From a checkpoint of a small mixture-of-experts model trained on Wikipedia: 13 layers.
Below are experts of layer 5 (counted from 0) of a mixture-of-experts language model. Rows are named router (the router's row for the expert), up (a neuron's input weights, with its number), down (a neuron's output weights, with its number) and show model dimensions 0-255. Each number is 500 + 50 x the weight over its row's rms, rounded and kept within 0 to 999. Numbers have three digits each.
After each expert's rows: a language model's description of what the expert responds to. This comes from a sample of Wikipedia text that the model never trained on.

# expert 21
router:560480405527488501454443545580449584450431486551596385471562502502540565510546512472509536376478535407513443520526579549600440511596546512405508510505488450397509480442522536498553447428603446397507429519480506556456452545496488479472406537535510562579503600543500529523568506514453511522553571426415494576521504557537472442480504525472510516415502530470499483504572570505556516643443505454477540454538561589534460544557491513446518464453518551500524515552500553605463525477445518557416509491430507481505430473477443555538443471517508528566455471577485510420470446541494559467513563497468495558548464503495528529392503493463455528515417460496504538491527394455531541623501464510514518499530498505515556453497536496482447570358466572467472487547507523419480424343540522
up0:516482486452500435524411491544466417545550375543512446499434544476511506467590434527508594463469531571510505540435528397529553556478497448518516521666409400548463528499487508460596452502551432473490497483485466500508572546505546394516495500516484447505536457538508516524437459476581543491521437411536500562464464521556556499533524528532487620482551395445467520580485506499550518546528515489539546460533539593516594529541477502532547614497545491562461520586444454528529534463470520425526570444462516515443504553442510513438643416496496479533546547525455487509539512525516570463514476517511553553464506385465485519444487434472558600448475582637452520534467458467514504421448434571472463506473543513531512548505540481455469554550502518443467432497545684490545509523620536
down0:501531479424541374549495482569439628537554508471466501533539414484480478483463454509500481473476469542472528500454559540536507511496435506507519580457470425520601645452449535541542513512597528470559442552474465462530478495552537506457496523585531513472506407529428581557472503447500515472554585569498472458496478586492487495550497467525453460579573477494391429522550548517492587526450529494523584439443499589492426424482505465492518358409527475534545497434511508520573504510565529460515594455560543441519409469452464480412502563487477550499551551515488526478488516556440571503380546489522554596485451418422477592449546496582504512547538539459550571468477382482438555534488524621500589586516504447439509521512503536464542465474529390530547579501531569471440538517424500
What it handles: Common nouns in compounds

# expert 22
router:598466426577481550509429518549420439561490472470510466534567433509575472540541562528542528491497530422618510512535565568473515410592544395567566531472433582424478513416557611535517456471576458455446517548544556515488450515544510459476426438534475456511514631475473436509502479568511403542574503401411537523518491581457499492418532494465516563378462419527434399517534452477504544608552381518577472474517536586407499558499485507443425510474525560560559437496446533537514533523509559480442548509487440518519477504435461571512462540531501481545431469498560550412483496548471540529477498480496529504481477493485422526498475514431451508498460548475453537495545468432471499529539531602497462502470555587506527448526549583517415598413479513538428528490508464399530478430544530
up0:537527477536419505485456512467453493479485444479407485524522474511527514530493509501447585502551467484480516597450510504361433442532469489512531389553509479484488497556479525481524442462558449531548510428570530442478529520545502432526502494485568441595516585478441466575505511497483533433515522530372438509506508467436474458463528454514461475462457519561541500499517434495561424545477459508641538404490404522490477540566442471481490492512492562469512473432480582518372557435472461549544592573544467385565555454468438351502503444544469492465444534500520557519547522485514405475510545564601531474414578416446519517571414574495543591477595413504476520518520508459474555490385464568564461531465492567482464432551548501472424517478446438433507417505488501522363507418542512
down0:525505450480491488538601466499448450538536444493402483521606468538545499594533539497474570472433446491503522571507548638489443443526412473540457495553514445543481494528491522488525494481565505568504476542417550449484543444484537498489551526471571446580557493495462487535436484513461541573470484449514379576500464519517405473501510515501462554498458578514520514445536537555527572607491502486568526436505457460460518464561560463561537605487456536479472546536485581556405438454460548637535512525481582476559506391473381487540619512523570516491531477438458492537478637466548411532487528551522438474495562478516494540479540575503558515515619409516608538562408487521497471483481486500465533459536455482562474508514452587431372486509576541452409472529584450469554543520476576
What it handles: Word-interior English syllables

# expert 7
router:639542436528631473539477514543444535532394554526511477502465470510540542504517472620527525441475440468517483502480507587609469463622540569433485479509469498468550505517547580489529444459527526540504490487531478521418361507471425464501477521512439527486514518420421666543567460471484495531493511473510550502469529565410395510387566481455538509488470538545492509477495515426476505514543455489539456455505529535477489484531520488488481509400525543590601474496466554500527574537512558470526580498490478443489419395475474550510472481509503432535464488480547510488468485509509520393521444452488443472540477500549491512488514434398415556486472508553534594511594439404404533553586434475466501513466499534418512441540509594511385483430404508518538535533610418474535483439612495
up0:503537394486557500523494504521448508462549571495499437554495478493608472436548635470527522400482524457589509516514565441512550491492524413496488482410469537532480466536560489527518521496489524525576520412493511491402506575478498488531572527455452588549490525572544497491491498516507576517450506596500532369516492484538528556431509438460532457493553477546471536470568511444542446469506559553542521538586566434489441467450416637440448564422561400422516484422554490504476476431545491463501508540567486510580450485504400547533425526398472472397456463447546482457471475517440556503479450581570439428547434537530574497619439490434498572512423426519450479422565530389487570609522531449530580492492510501463547562523572533528483514518403502522536495529456492498517511394533537
down0:451456443545500431610484551452478557425575537517310410481565417451558477540483542479511449437576501522431524538532554420588548461505599461539534386512516479589444522527482469540478531500570497474439417455425546451542463524491483518529490508428443505504533553610548491504479561498448528526448502525516404500536425526441574510532590510491491412516557522539486487468546396598543468517471540473511448536599497489460548462428514550488536507494544477435433504451451473425474518481415470557491486468519515443460432478453538525476480479445453430516545510456473515432503562492547519506425477574486445489550492482514457510448443466503417484490431443520596493477490511481464460606443529492546472493548576568504463492563593482502595593518487394402562452548511577437408477478468603
What it handles: Name-initial syllables

# expert 18
router:550453428509563548459419540521475572497426523490647544522578433493573497564509493568593533464631509448491445484485578498512468459471561432442532446583453529413533476466559505472573413385582441536460454540503535525541398570537540459410447481539459554530502499455430514609539453519465507538516509488530495579608565525468467445478546482492555483487424546471508433546449476464429538507512539412531501488463537592442447532492506489447417527489503499549499518553577521505489541478440559512494610544478491478537430454489408616543510508481456488497442405566612449483479507543512487402489485480477519617493455452570543542399555412405479523479488441543487611441558474471484492543538412561509483452505522500510504547517520511548461566455496496492407467529469481485503464459584497
up1:556530549480561533523430498395373507520504528503597419504567529543554534488479533525498479449426470526459484547431532533546489512562578537483477504414505493505581477506470582458560424575529516487448462485526396430513505583464523426462507476487490576511528535487480399498495533494525552517468500522622537573534495584453481453503549492508478454466455571588464418457585577490432479474611511522483577467460536530432436500479494566501476436546477459531449438544426453487575508498506507526441609481493442543445527442511574537489505413414503541566522442440501495468425534566503476488453538502528574558500507581606493446465390463397506574425454448551577526383500441499432562513475592529514570418507489534634535536520529444447553493596491543471432539523431516464469527495487569
down1:583514451440442478581450415484600432499575612470535464519614417483561562478448502516558591471430477480453450536518484479483499490552379547423469557478513490440493559503415501481480414490533543542458489468514493564524550512469498501509475524500507553509483452476455468409503518574514542500413518519422474508526505528590567470540513484579530382422447485548502383502598397510450457388515572450505488531474513513412567480572562557501531463527458493541400513483471484442484489537486558489492476547555493497497499477496501502412626461513465532431501425480481501408512427512485513576649455604506554458545536580539501439554490487477538547477476515531518515531477521429555518581484503469432596452447485500558454527521488391455393503508548531577496540533503553428415498554561416
What it handles: Table row separators

# expert 9
router:501520473599543497524489578576494573505415511473474440493556443469507492502589476507484479444493383416467508539588619506596510487547578521484540466526395512505518496514531581524531402482431434490429475578564469469474460593571517442413421505478461572507489532506464557489509519563468462554517541486520556537539537518511464523493531472433512507449429495417489514513525467511474524577500444435549469537612553527462489489491484434360525522476569559536573502528419633498484544552424477568404609554467500534594544469487437568477450470473454484532548436553571428471481511515529570493474407479497523552542445541538480501441489430480415569497474521552482544489546508453424540510504450458533430469477592488473635451502589544513508494475418518416475483514542491440585470421608526
up0:544502495416559400482510416473580453446482458474528496490506503507574442554494377585534477516558489477458486492526548448414558461519481454482494428490600476434506585491524555479587516488492519476487434453431328548405526480520572433446507457449519452499473536502401469517472529441484456544555483491509554505573557444473416557501478547536449566526520532476361499525515547523510445512391516452533569479500565447508535468574484521533612481525560459383483507489501469480452477510473420459473491526478470521537461491534543492460379380490576475488466467535452463415473496581498475500481455358501467446455489619493569538562472530522501403455513504455465492485513468449455509623524539518531483437538437403402452439441527518507499492505471549434550487588461414488505449546423527
down0:508448530586555561596476513526449548547524577447431467466453604575484475550441429481421459540499534477540526420473468421452435428456471517497490513460523575563385449507492438557543482565495435514444498485544474507457478405521393507456533454485505502441568563515501593539528547487528506587387477439468588522541437420552532577464474432468574498484433455481583497537416470411481473465602583421528468497533490603540450509483463474492557477501484457561510508442473567498458452413544488559423578493519481580509528470436490486509424570505555495515550516512514545561435461564475447513445589480440521502465560424469516552418521595420489444558497562509408409477448453555524517511469449502549452444407443492580569527520456515465549454480513459519533468471371437490442478473471508
What it handles: Place and surname endings

# expert 24
router:562525433523541439452481545582394512508463508497563442493511514615509584535523475579546528437487389521547525555520527559538520459606603465448462547511382492475548463488564536486476442510501480489530475565519432498440397569580569390438426539511537626482477521413457529508515531543466485524524612478492532550507494552443438484417515511466510538502512488487545498592470430406499584511580471464496454465599489578481492543578461460403505485437533553504484461483451524576523518473540504493434534547446486477515465424484384543575537446449502466462464414547530486485443496525512626441465504513542521519546473444533510567383502473462500537589372472448513553524503515442527468499525378565457550432444518536498558514501573530527447516434475526487489487578500494480591526450569447
up26:489529468488535514538546523619448562554528535436518502507486458515547463540535539439498505487520504517555526499533491521429424517540525476518499471504388587545561478467468479505508493557538438534551555520498465530522566612523465421494538461463556537427563518419545586509571428523515513504583408468553471626526502535528551610442457405567436544505472424500447502521508519450530554492561446446419538556518457479532533490630448507489518454464403571481536432456517574513480479622499557495446529423522524366558455457548464611560504480456497571474510398465511464548531611463584508443573530492524461550633539507461481499549517573537536394507502474486541547478499570539466497473385562526539413583530476453481550487502529521497447475447529580533432521580537493492396506527573477
down26:529488482487469536519559453522516593504481522454433486387594484533501469547425465511481596490454515415581549452426529457433489496592462503513503490541474511528477411577484472564424467490462570441553472434504494559489516462480481523594577561477560550480524514458561485497487510581444525493550491451481522478482492484474509602462581576583506510512525456455361491515581488581511575466548485531484548495480427395450506476607508528536432413539500551472531554552578468495436441536490556518461546459455521485408364460579507528621507526546429605483463510422622506468483564528494406453474507527436503559557496611459521592563560465509455442491566495487550540491582499431514465435473484570502546501474442432547546493539476473524589562503544444580454466489549481448471417534462432
What it handles: Capitalized title words

# expert 16
router:539398475528518519543424499486441504470443492517564534528572448459522558487536528579543566494533477450507457531461534543574428466521547579488493443543474462419509514486550599542427392414545393481522482576611562511380396526497449478482498484499439499503513511481453614561524400557433464544571623426538560525585490444505481489449524454474493534468473502542487561517528439460456550494593520447531541535623569582493459499501409471476450512505498502558464542447522587543479502522525543535410561479495395472503503436462479602515478506532531533518467498546535491491457465529581501477488491485596439545541535517552499468450477425465465531533410408596471550474549505457523516504449435519467392466480512577468512438427541548592511588441435513382409495506444462469504475467579495
up0:487558596447478483553473540505484489426484495592498567403502478537532539486475515542352432511529532545475416561535585505519460455473486491512486603628485407452511468572565469520537381437561509551431482542506375526389481542389422448526536454489487575510563472506531483497487565562422465365427578619554569460422520511486452532566503534511486550499462506488447526609595448420484496486519491446513430412480500565547497468556535512527549541539579461484540577564492439525581504486526467482471514532589517514561581502475591600477435544528491514554459501525477549482518525490451416503580490473450470590520503524511522500456494482533497510540446519580550500478545524478508564575535455418494464451468563576526422449503460495516486577499507530516442543473457496529540525452388515
down0:467504519508517496548486456491450558498518500539477509565535457417534573588544529511487499388481549526512494543472488533522516473497434532557577480495459390524486576459503488588365455450505491519576584530584405493540552502542514571436537473572503498461644397446532479506506497411431490527483483450562541398502449482472493532478527522497496420498431481456486409541485510458468449471462495466480454548508539533629559474547633472441436461487553615444577505525465493430513573583515472533525479386567539547563487487457455522491499593448534399564451510523553512449520520435391472509509476488554527510463572418432509475446510449507550524445602434475556473418496474478436476444484640580431548468462452501462465439503475451541506462468494415534448535451563551488441479485435449
What it handles: Conjunctions and list commas

# expert 26
router:527430422485562436472449484548430444480406427493549471491502458525490555539512404518581513353573509408490452541461596501548491473559546434499549534449478503461502528460530552564463397451545429484481468540441470501495430525552490500500466519507432516534501551466431518550554470462465445518517519404476550566523489569596435524499556508452510513506503538449489476539468521527395543603508561535407452489499467540504441486496472482498417527464553538555624446486465455486524494553382509517485566524505547532591483440513459546585458398474478493512514410459493572456397608499594475503526488508539501556441472504508502501425532540398508534520446579527460557512559434444439502467552410611411518453496512566420507458536545556510462590392429513466444491560498509503484511429623502
up0:453398496518416494551546524593479462524483494397540444457442555513593540506474464492496506495393539474415483518487552475446528467446624404547516467442455506487452586470478580557564450475425445543503436483492556524479445505567428550603475477420508531481548474516507521504449519486440599557510470510443662518506453545510503534449500508494510558570526477483444414478457483454411499541451441505512501464506575487446411591533526538448521520442537404525606397555440493478513559477455486452504518475529469507525440474480518536550498418535475505449494474521540504468437464568566489548456475465546450535581481528470516419451419500529525534483510530550472496389544459604595466533585476598489551416437464434487418432429564488472557541445535405464440462576418510522446512522587491
down0:513418469503504517443621469525576457549547488407344497600520524520525493453434491466430487464497533550499503515540542479512420450472432487522482497525489483535528624498442554506541528517486460483522585292488513486458434401533457557523494486524529546468536422544556519414496433453373507503554443577441529544489437524438507468509588408475454508473507510513548464509512506433470566464405494469522552541411423501505552438547501500474512382542503523549538551487529452534456591516414517335550571539479560581481446499484560467488575510479479489563463519542498528552506547455502525458439441558540522526537522571515433434504529493421558511487507543565553521428620496534505602461474560568490550454451513457511466532504540482483538595478494521486493585555433515491484493564526442
What it handles: Foreign names and scripts

# expert 31
router:582462481483532463520457523556534505568503421519557494578521334496505542468520478574613458409543516360483475529466530592462536493528516533425537436525492479489476488398561538469443485483549414493541429563507523522478432572518568470380461562526415511534534542499399517540518455519455483485528586514485588573504511582522467501433522499443489531487451501527479543477480523473485565495562358440500465489500553556458453501559525446393477478482507543529534481441505569487535526492450521490475570515459534465564493442520463553528405502485489513497503421574515432456470521525497599419514501440575518560503513547540560496480557454402497506537413457587488574498526374540517494580473470538500446371398580530412503467442463534578452533500446522485401557487485511504558420416486487
up0:498496520456377447535516497469508362593485403594556544571500468437473488496543447536537507386450555474526427475489505587390426503545525469461475530558518480532447527471450531465442518482501518545477418488495454509444426476537502516472443514488462478566519484498446510499504460581479557468558422531484634594429524641516533515479566554544502510544505531596528528506499520547556494528517408556481402533513513582480506466503570530452436588592484547434572504523481547469552428465474510452506525504425512540553549465538519470573469521469463550537564489510425485494508516498497543534424506385554368433561510474477503381464501460425437549574475474519494526415461432496537478553497434504484498454481539505347449502454397516504455481503460465476431567496590497465455457408451439
down0:557491496599543507484366474522460514533558561484499424495574644505549540606401531503411541601486484493540509535611485410475479530480460513505445535471494533527493474549560520579556471495465456455490454482528558465521490527532524467586603493454613541453490566498518531430549546501497385556522598460495436491557515452489590471481486516522530529427497482529530471511521581476483528529442617477499490525527518531492539512502378495542570528524464398518438505475532501604485547517495530545456482490570489484461405566535503543443467512448487400465523509451569610555511417471538439453496529566451515545473478518490454502461418551508514449387461567537473486606565530468456489403486477383570530554549597510585565491548553517489473511482539568494543457617512578480451518555496515
What it handles: Personal names and titles

# expert 14
router:511476460471606456483421498455475485489527477544533455520524522473508498540464500573467532444516490459508415594573555494566493489617536525468532486467438493456496516470528589532488478469541439484521422500517592491463433605514561460500448560541551519540491520448455576559573504517441461544612584485461529565520463542555480505480573488459574544474472543437538499556548509599569575545503483429581475484554572598506471539512532483458474485452496533515556504464532586573532507494475517513469642555480426483517472379518448559553421480565484550474508490494541533480457562582506566401459452489476462506512541479522542466351512439444445564558441540635437535397579370427434479533601480499472506514566583488506508450471582584539444512453487534540455463418476499508539467435543513
up1:478458500498534518629491575477495561541593368469498505514502537434483525420429417428479470396485471494429508497536451523445424562614336517449468471415435557405535483538535513545474425501448464500488466557528465434565529534537424505545548515492536525467557446515499443561484359485487559577576489451459486512520449574535511481541450496557472476510328527517525563580419535555559468471556530516526501581525545510501550574500375493532462520550456560500566475471454384520478467560559516484506518554445575500423565540470473463432524481464512455483463459559547484437476507490475456556501573531477546543561632527464452498518547437422547523499468435557449487510466573482516523561525539459530506511486561480498479517483467510585524462438383570503528512527545532538552456480517559
down1:422448508550507444392539550552516482454477504605522549490557371491524520570595499493505522433546474466543537512465497537580473499467430493430502466438433508482533516476476449531533562495461551546564462471590525464479446470583465469436524408501514473525442515472491490495459551510496620539476571435544476592486497511489589556515460478410495556497552440561512511519439502530360450450510591511475509528498512465545480538461486437527482448495555463424511473529609496435473413539412455556421532448416475569431497385462499565568451626481454433454467527453520445457495442499491505455469462568468525448584564545603466499550535466420472385416529509502482504410474498545551448436559558548516506492500507551447501490500440469506516537494480606414461501507502580621449559489609488
What it handles: Digits in tables

# expert 28
router:512489495567639427486422516493449419483495477550515490522484452440484512510536422573612489416528450437492453559510551569517498490647564528481471514565438580467459458500542480494519434440492446509482428605591492439457490561545547461468451490478470557527454481445503535529533498551483440543493516431502543537527494485478480490376504444522500520439484523521518435430468389544426547557567498460532481417441532545450503514512471427382527432486528487467520439488450571585599455477493515490503631498489516488536464486530493491535449456541446489515541432525526525515476534569513575448544477395495436544513504441554467456437502447510426537562434505540445531502540453469520552550614537558546480494495554479415618508457586571513444557486394540470444429533539425458525516424621596
up0:589452537499547394562487507448514440409473524522459447513503452490417450476423474518540432571516432524524482494507481482509438542624475520429637485427532461476491453584523548347473445450534469555480524517524612516447479514468468526443559523532460508487446469487564558481417500553454510523569522424488532504572515547518439489524536502517535486447473474497538513423515488518484483496532492496472448423549526546604404433538536499536585480502517433553512508528571481587562560425524492539636537458529530534467555488423421581494535486630618520534563376468481538512483485455504547525502561503476512501480497398549559498563389501471474504547499522560466496440462567556517432476409546455441574487478482478479553579496605482419522453560537504420477466542568491522601577520538465
down0:440499588599471485461533497531505520470449492565456489549484502505502494556473475528542520532567494575498457463529417467532490533464419590500552481502456451480520573595444527593496479473465509553515582522410496444540501597527558556496382580473476431488448473540558506477501544601661468420459589489471473591503542444407461582535489582520509438487556492501526383471525566599496519451565451449443441488514562582553478572498511537545504477522453443496504487592447477590511504447471492533519496436526533514549499457478508566473490471514470527461571448494522452419485491602453414462376508447558417514499482476432469504525462558489575427487516587481537581466545561476417418466412448500563584434478428522565518550514542468486498498546554492525382442506518427409494504525531449
What it handles: Foreign name pieces

# expert 17
router:538487450577579520502500484498497604498445371529560486530524483487616536552538453534570550443426466435483486583522476523532458490584542468420494472540506584399528510456563521469510404498508476464538471564499565561413511529440519444472498525540430526521526467477407536488506533507436473587619544447508532510506522555491461465456554468468527594504443548570542453494483483569433537514508488512522540515537512554434410614554561425451483488421577533579503503488501503516541533483425535523491526559433413492514511382447516559568482455505447502509395405509590421444456495523509510486485620491514549550520413372588498487479607458413433536526468518480437502442539411491414415498502464527534522498478507522467568474510598594526508575460453538497477504449486472421562442550483470
up0:505445490597497439533555517572540628485451517443442515490487492556533428511566596537525481471477473446595433572481453523462533591539482505453508496419542507495437432456411504488507530463578446489483478615457517476456494501557502399497428515524532439583533511504455509409499490554464461529418549541569512541545480512522472451536506444490509551510443469585578501528526448462548454489503516464438453387448520452524501538464509513571512486548522497469559558423438557542459379615529492480582524430483452475570468449488530487530491617608483427598451411471547581549532411433413390597441487499437445498478430448527482477569598500440481565489542518429583528513551516467426548459458561445494445507511458416559530544470540554546522557500500550486487517491500478368479521500485487
down0:587393469563506442551452467496569567445505533494477549472393539470484470512438394468554588615521462451521434548559514465513495526430482567577489514440530475475436397565477450481487418455497498516499529457467454536436463546543565489490458408502546510405558514571517477498444513537501472457462529524605433482430559495503484474551590471492447459540384552508380488434572472533533552480493401449497514450510560520477558447442439483548497455558494518474441517474459548421539551597576510471501476534474575505479561471496503504499565503486403462581476496490527453511487493506409450610451481593497493513475507503488526517542547457352481506502519533563510494426474552358482459554457581510424620520515499453484477549548424434495553578438520534474466586510560560514524538496438592
What it handles: Prepositions after nouns

# expert 19
router:525466420559505480500405515598508597493441495530562481499485431589520519531540558486472450461498527425495498569530575552491423516578600595536481465496480530480517489462476565478496488452527426492496431566539485563469457504526518439459460526544518542533519585481484537487557525503454488652556583482449499511530468565511437519530493466464488551512470435494530432454435508491459591525486471454507460462497553513481459459545492493413441432484516601544521436502429641599514617473486499543473581488465490497451427463459452562563501467503493535528475447536517504419474396545557564496517522533469487495449565560541445558473487488418393495573379459459518628464487436485393497516513421569467482506555622566493547458467564524526447507553468545514465528536469452438518409330517531
up0:516528437480503516516454454398589482461489518477454520409528498471435528494450471456433437476536486540436560461480439508464503479440479519470533473512523504604480516526556566532487511469460496510464518462486518464438468469496465582481444481475552531359547469548490540427510520519458451634468459411516459486495529486477528476542533495476593500462429564500544587434569495464506591524448375458501399439547588566587512526620521552468586504495522576574594454423436568560522528538393484483488481529508382537501535524489419445536496520582542543539448672523495424459587526560574499539422459527483546504463539530532453549468504468544467560506478424529536490491490476491510575620542409469470575496515455473424579473470556496561463553551524579480489519417520558515549505567526420
down0:508438616504486487520499512480486441606449548427558593510525556451497537413454544537439559408474505564542572521509550478515428474571542475440477458496517486570521522432538496504477500494433406423430472526532380445512658486483534495535503463415542506503578565520430558423547430556489567461535501531432476493468516581489527518572534471527457525614462624528534553516640571451566498470451553485501433516467538598537575503513549448577562540466511478492443561480484511469495455421489419475510445509528450648471602521514461386543569475469387510436565500465530499460499518440491512501485505517502415490426449564503562495548498449451508515520510476457458524490464488524430443533502489492518492504546400485452563443383528525580514551463506515452500548548572547511547469543457523
What it handles: Common institutional nouns

# expert 2
router:447483479554475455435454519583493528452389553581584497470577538551486496512536511533485549402523400442482443629558579533590449516595551507442540472483451521463525478472533533521522440466502432395489477532562475507502447589475555418451390550490492601605518562416517511452506548581478467566536569458467514556582515475497446435524546493507581527564529493436481459464540471492518491585587559473566463552522545572475437525507524412397466504471566587594529487447529588605509580470423469507448494542542444480491449487429490555543490409515517484498508412565525474494524473552518549504534478467453493543509447502524512531411523426466485561488413478537455563486549491446468564596519391493469459422514496493523577414479556497553427564499455510465491426532508464448511486436495451
up0:511521500581523581568562596491475451581554609570540549532504534442429494541582540561498387513500486549549431557555504490552529470480509448456508563500437588514517533499441490591614556572443517468545481524481484433456513428454462514510491501569495558441469518495504545451486480496533439509464459504441436545448463487458514520474435544542557536446430436550533429549435539380419525437529488564517492446465483543493435522386467561535584542506617541391653449470460461578460564525526400547563410501595553484479499536557532479443511513576474563480571410542422536496486434483453450499508466526548423452442460577508426482528504464520523446561475531494396527543531513438486514447448467549460556525518443557467432518462471568513532521516498543474576453607457498504433514513503521
down0:505399478475476576559480449561480480437435528478492456586553511460378551428497558501594542457437527465527466486443488568465498435572480498630410427523563608536531544487478415554560496496529555527452466470498465438468491542530422558515527513466459531536470600499464448515518545480526476582447552466473549469493538538506414564453473440610561586495525522507553469481362494441409539484479518561470433510512499387511499507540509534579423540516445443487531514494445528447619490538461526506529524544615484497457473465511514474505490474541462483496500444544563641484539457509511412443536494559471476472442506457427560479513508555457509500517538477531478528517509495465366415544566423615464499553501431514462468548460526559512534427478551601480505528576620444541462439596500516
What it handles: Name and label endings

# expert 11
router:497507454541500490470489490522462521464389430535535489558610425492561543567506469514520470380500493455551407562522559560491525514593544460436549510497454574509524446494506525511499514459531448512591436537560504453463492518546536497445473470474488486586563475432459534566547514529474467593527511435511560540471499522522486574389508491433570579449445526510561523519565484467542543552589478411482517512524540545431478542513478484431403524492522557534556434465530530518590578588456548517407645527474431475480495462442493546532475501470505506520424407479534549462470506509559484467552520515521520469512489420511461462364548447402395599533456543578502526418516439457527505512538460490501478454502627527448570448508523492581413469456389530428519527574500466402517391513611527
up1:602583471515504570490558529467517514452537575531466520534457402490590418568558457477547451429440504490477493417461513520522536541445489467560473511490524504524496425561496467549560497468519509586494446436509430486464417532517410554487493509451527476532410491554504520532540533567505409477442538438459454537463467505470459465514508473505364467401528390421601520511538440484494552549425523506463524515510487498528537479603471474571441486441561456615545486607517510520441519553535494475507456473518488410545492468495545441518537481438479597417460486509542489583472516467593473485523559540477493592524513433434527434580414549520484571464538517468548447609644493554519462546431515539485457465478421449544545452531566410465471575443503542449540525532466487612516399542626505
down1:507478432456419489486509508433486456446605442484515543457486502457467511419543526474557486442509576493523492459550496497513548510580491582474444538583510486475534452635490460507586513494441497531494529491403532508518569524482544403449527551436520530419387510505531435434552448428586601485577465465571520469515546487530472536417463479569572478549425489518524578511520458530446500468467515507532489463562469596586464483459540479465487457430427423471505465433506482560541575550477462439543542513374523500402547469578453456409468577498505540548497533604504553490460572520536472488500475527573521438568480440462430464487534528616533559535426463484520459518495559474555483451471405475471555482397494580414503496512488507554461422517487421488494407534671476474479511549612476
What it handles: Line breaks, headings

# expert 10
router:630492440473535465503431539505445571514462424535592481568480392444442489554518497512537566437472474467548470497524597555566499511554631471400587554512438460485541504457477547527524467480552514519510460553516493508478390575541498435480440490525447570475493520460496486506536432485399480524518509390495543609513553595546475495498530533494518580456461535563529493501469529493405570530488463500495491435576475511474427475543438503496496436410534560539574448519476535502566531506425565570404547528547474519464477473511488486502479575454423498425490427548490522491358527508527599426510508488550468540643532508574485529430536417411458528539477510578382510478572468471514497547536526518489544500467498561478529436448501612588445519494433542466505548480429473478607404442500507
up1:538572456454486558449477419391486539551435461547492494594470509485563466405571414561529425570360436454495488506479416524487477533557599483550503458522554484449449496443448606573428545488486502485407513507549484465511481536484450549432529482608413480557548496583474544512647480555366432440549543476458501503484505493493563502510563485524477508527511382594525402422566491447504480546524556552499487597472458543457405441507486467422518494487471536524517483441543396509552537548565550592515466521509538505550499432522525521511468488580523456487460523499516395576470528513469440472541475457562413471509523536511530529490529523558540498507555502501477520565470555491472455496437505514535419516530495529533580520426427565417494455440490545502399583407457451551566454490472563
down1:512529449506563564511468439499541548520611447587490486552388582418537476518538534460533438460483498490434551489376490520378531515557539429522461506514505474536479459512404564511607548599507520469569533561449479475502467615439498486469534575561484543440509569570545491440451482468421438392455466499501556578423505483522517521526585588426541521520527529517448520396562414508475465438562497489465443539525499483456496474489574551485555520445440569425446545550448499530464535460559459431555490496511522502482514438483559518506554474557522571473462573517410485506451531503537427447478539609545485442471539580438572515408560421518544510546554453436533488477361425590472428497463592572544532477503483488529500493562469502452594476562510501526424497478441505478542524562428508
What it handles: First token in table cells

# expert 1
router:522474440536502494467332580474511603428430568519563466450627465462476531465555539476501574464495490424413456510546536550510507431602540478491503444469501505560554434472549546487478449346497476530486467566543477497531433513467523532473436542488476549640463540482403558528533472535415441556507478497483526563576514548546565576435485428475528538482449547510565413448499511492452517522551502447432493500507498519460351522576478477452503480511516544536570462528463565571577608471422537554501552494443517463545519396503484465517398502501506484568486400512560558430541493522532474497491488451493458530488521436554596439436429500446458426546473431591515564516528478475393520509544413510491482462505477498464560488506522473536485515459497605441442513487572560496517501404457565
up0:499447482432548494451471427510567493422475552429515435482549508409599588502467433455477549519512440430419476524479559469497586471551466396499511459520551479526464456414553640587457562415602520468582452543455404571404548570574459580530541522465457444446477448522568518490543563516500436579563503466511466472558438542528490485420499486460510467466449487519522479525384539483540467501533622471464570481544536492526475472546501476564419533448508537500490526527438430549614401447476446451492472603409463516582506538485546503580450546465545515564553517514448482434561535401519520515476486482524487509484431521524525511552392465484471414474398490484482526526438438468530507555476524540526606441495520533491486498470566542414441513494533537469512447557497435494576573470447565
down0:439358482447467475477533458579485488480548447454531460606475533457588494583475463534494520499473542571471590530470525536412580489463463409501467489501596535469554558505492542556487517446651482534518487484478547488448490492482443522503504503462537487515479453567519509486438603545436553498452518439575399466583546544477481510413568559431528614559495531488537503514464521521501494437583504651486503554483454525481505433475517474418536464597433422465571558508505461496465510476497447406535438535509490535480491460480475485514478540587511407568446488546407457456434526428485472590443448455511460467498556432562442579472410474503521531497455464591530480527500433544460495562453503614559564386563524525517533572551462494367518439484454521593511496525487481457496569450473549
What it handles: Mid-word fragments, scientific terms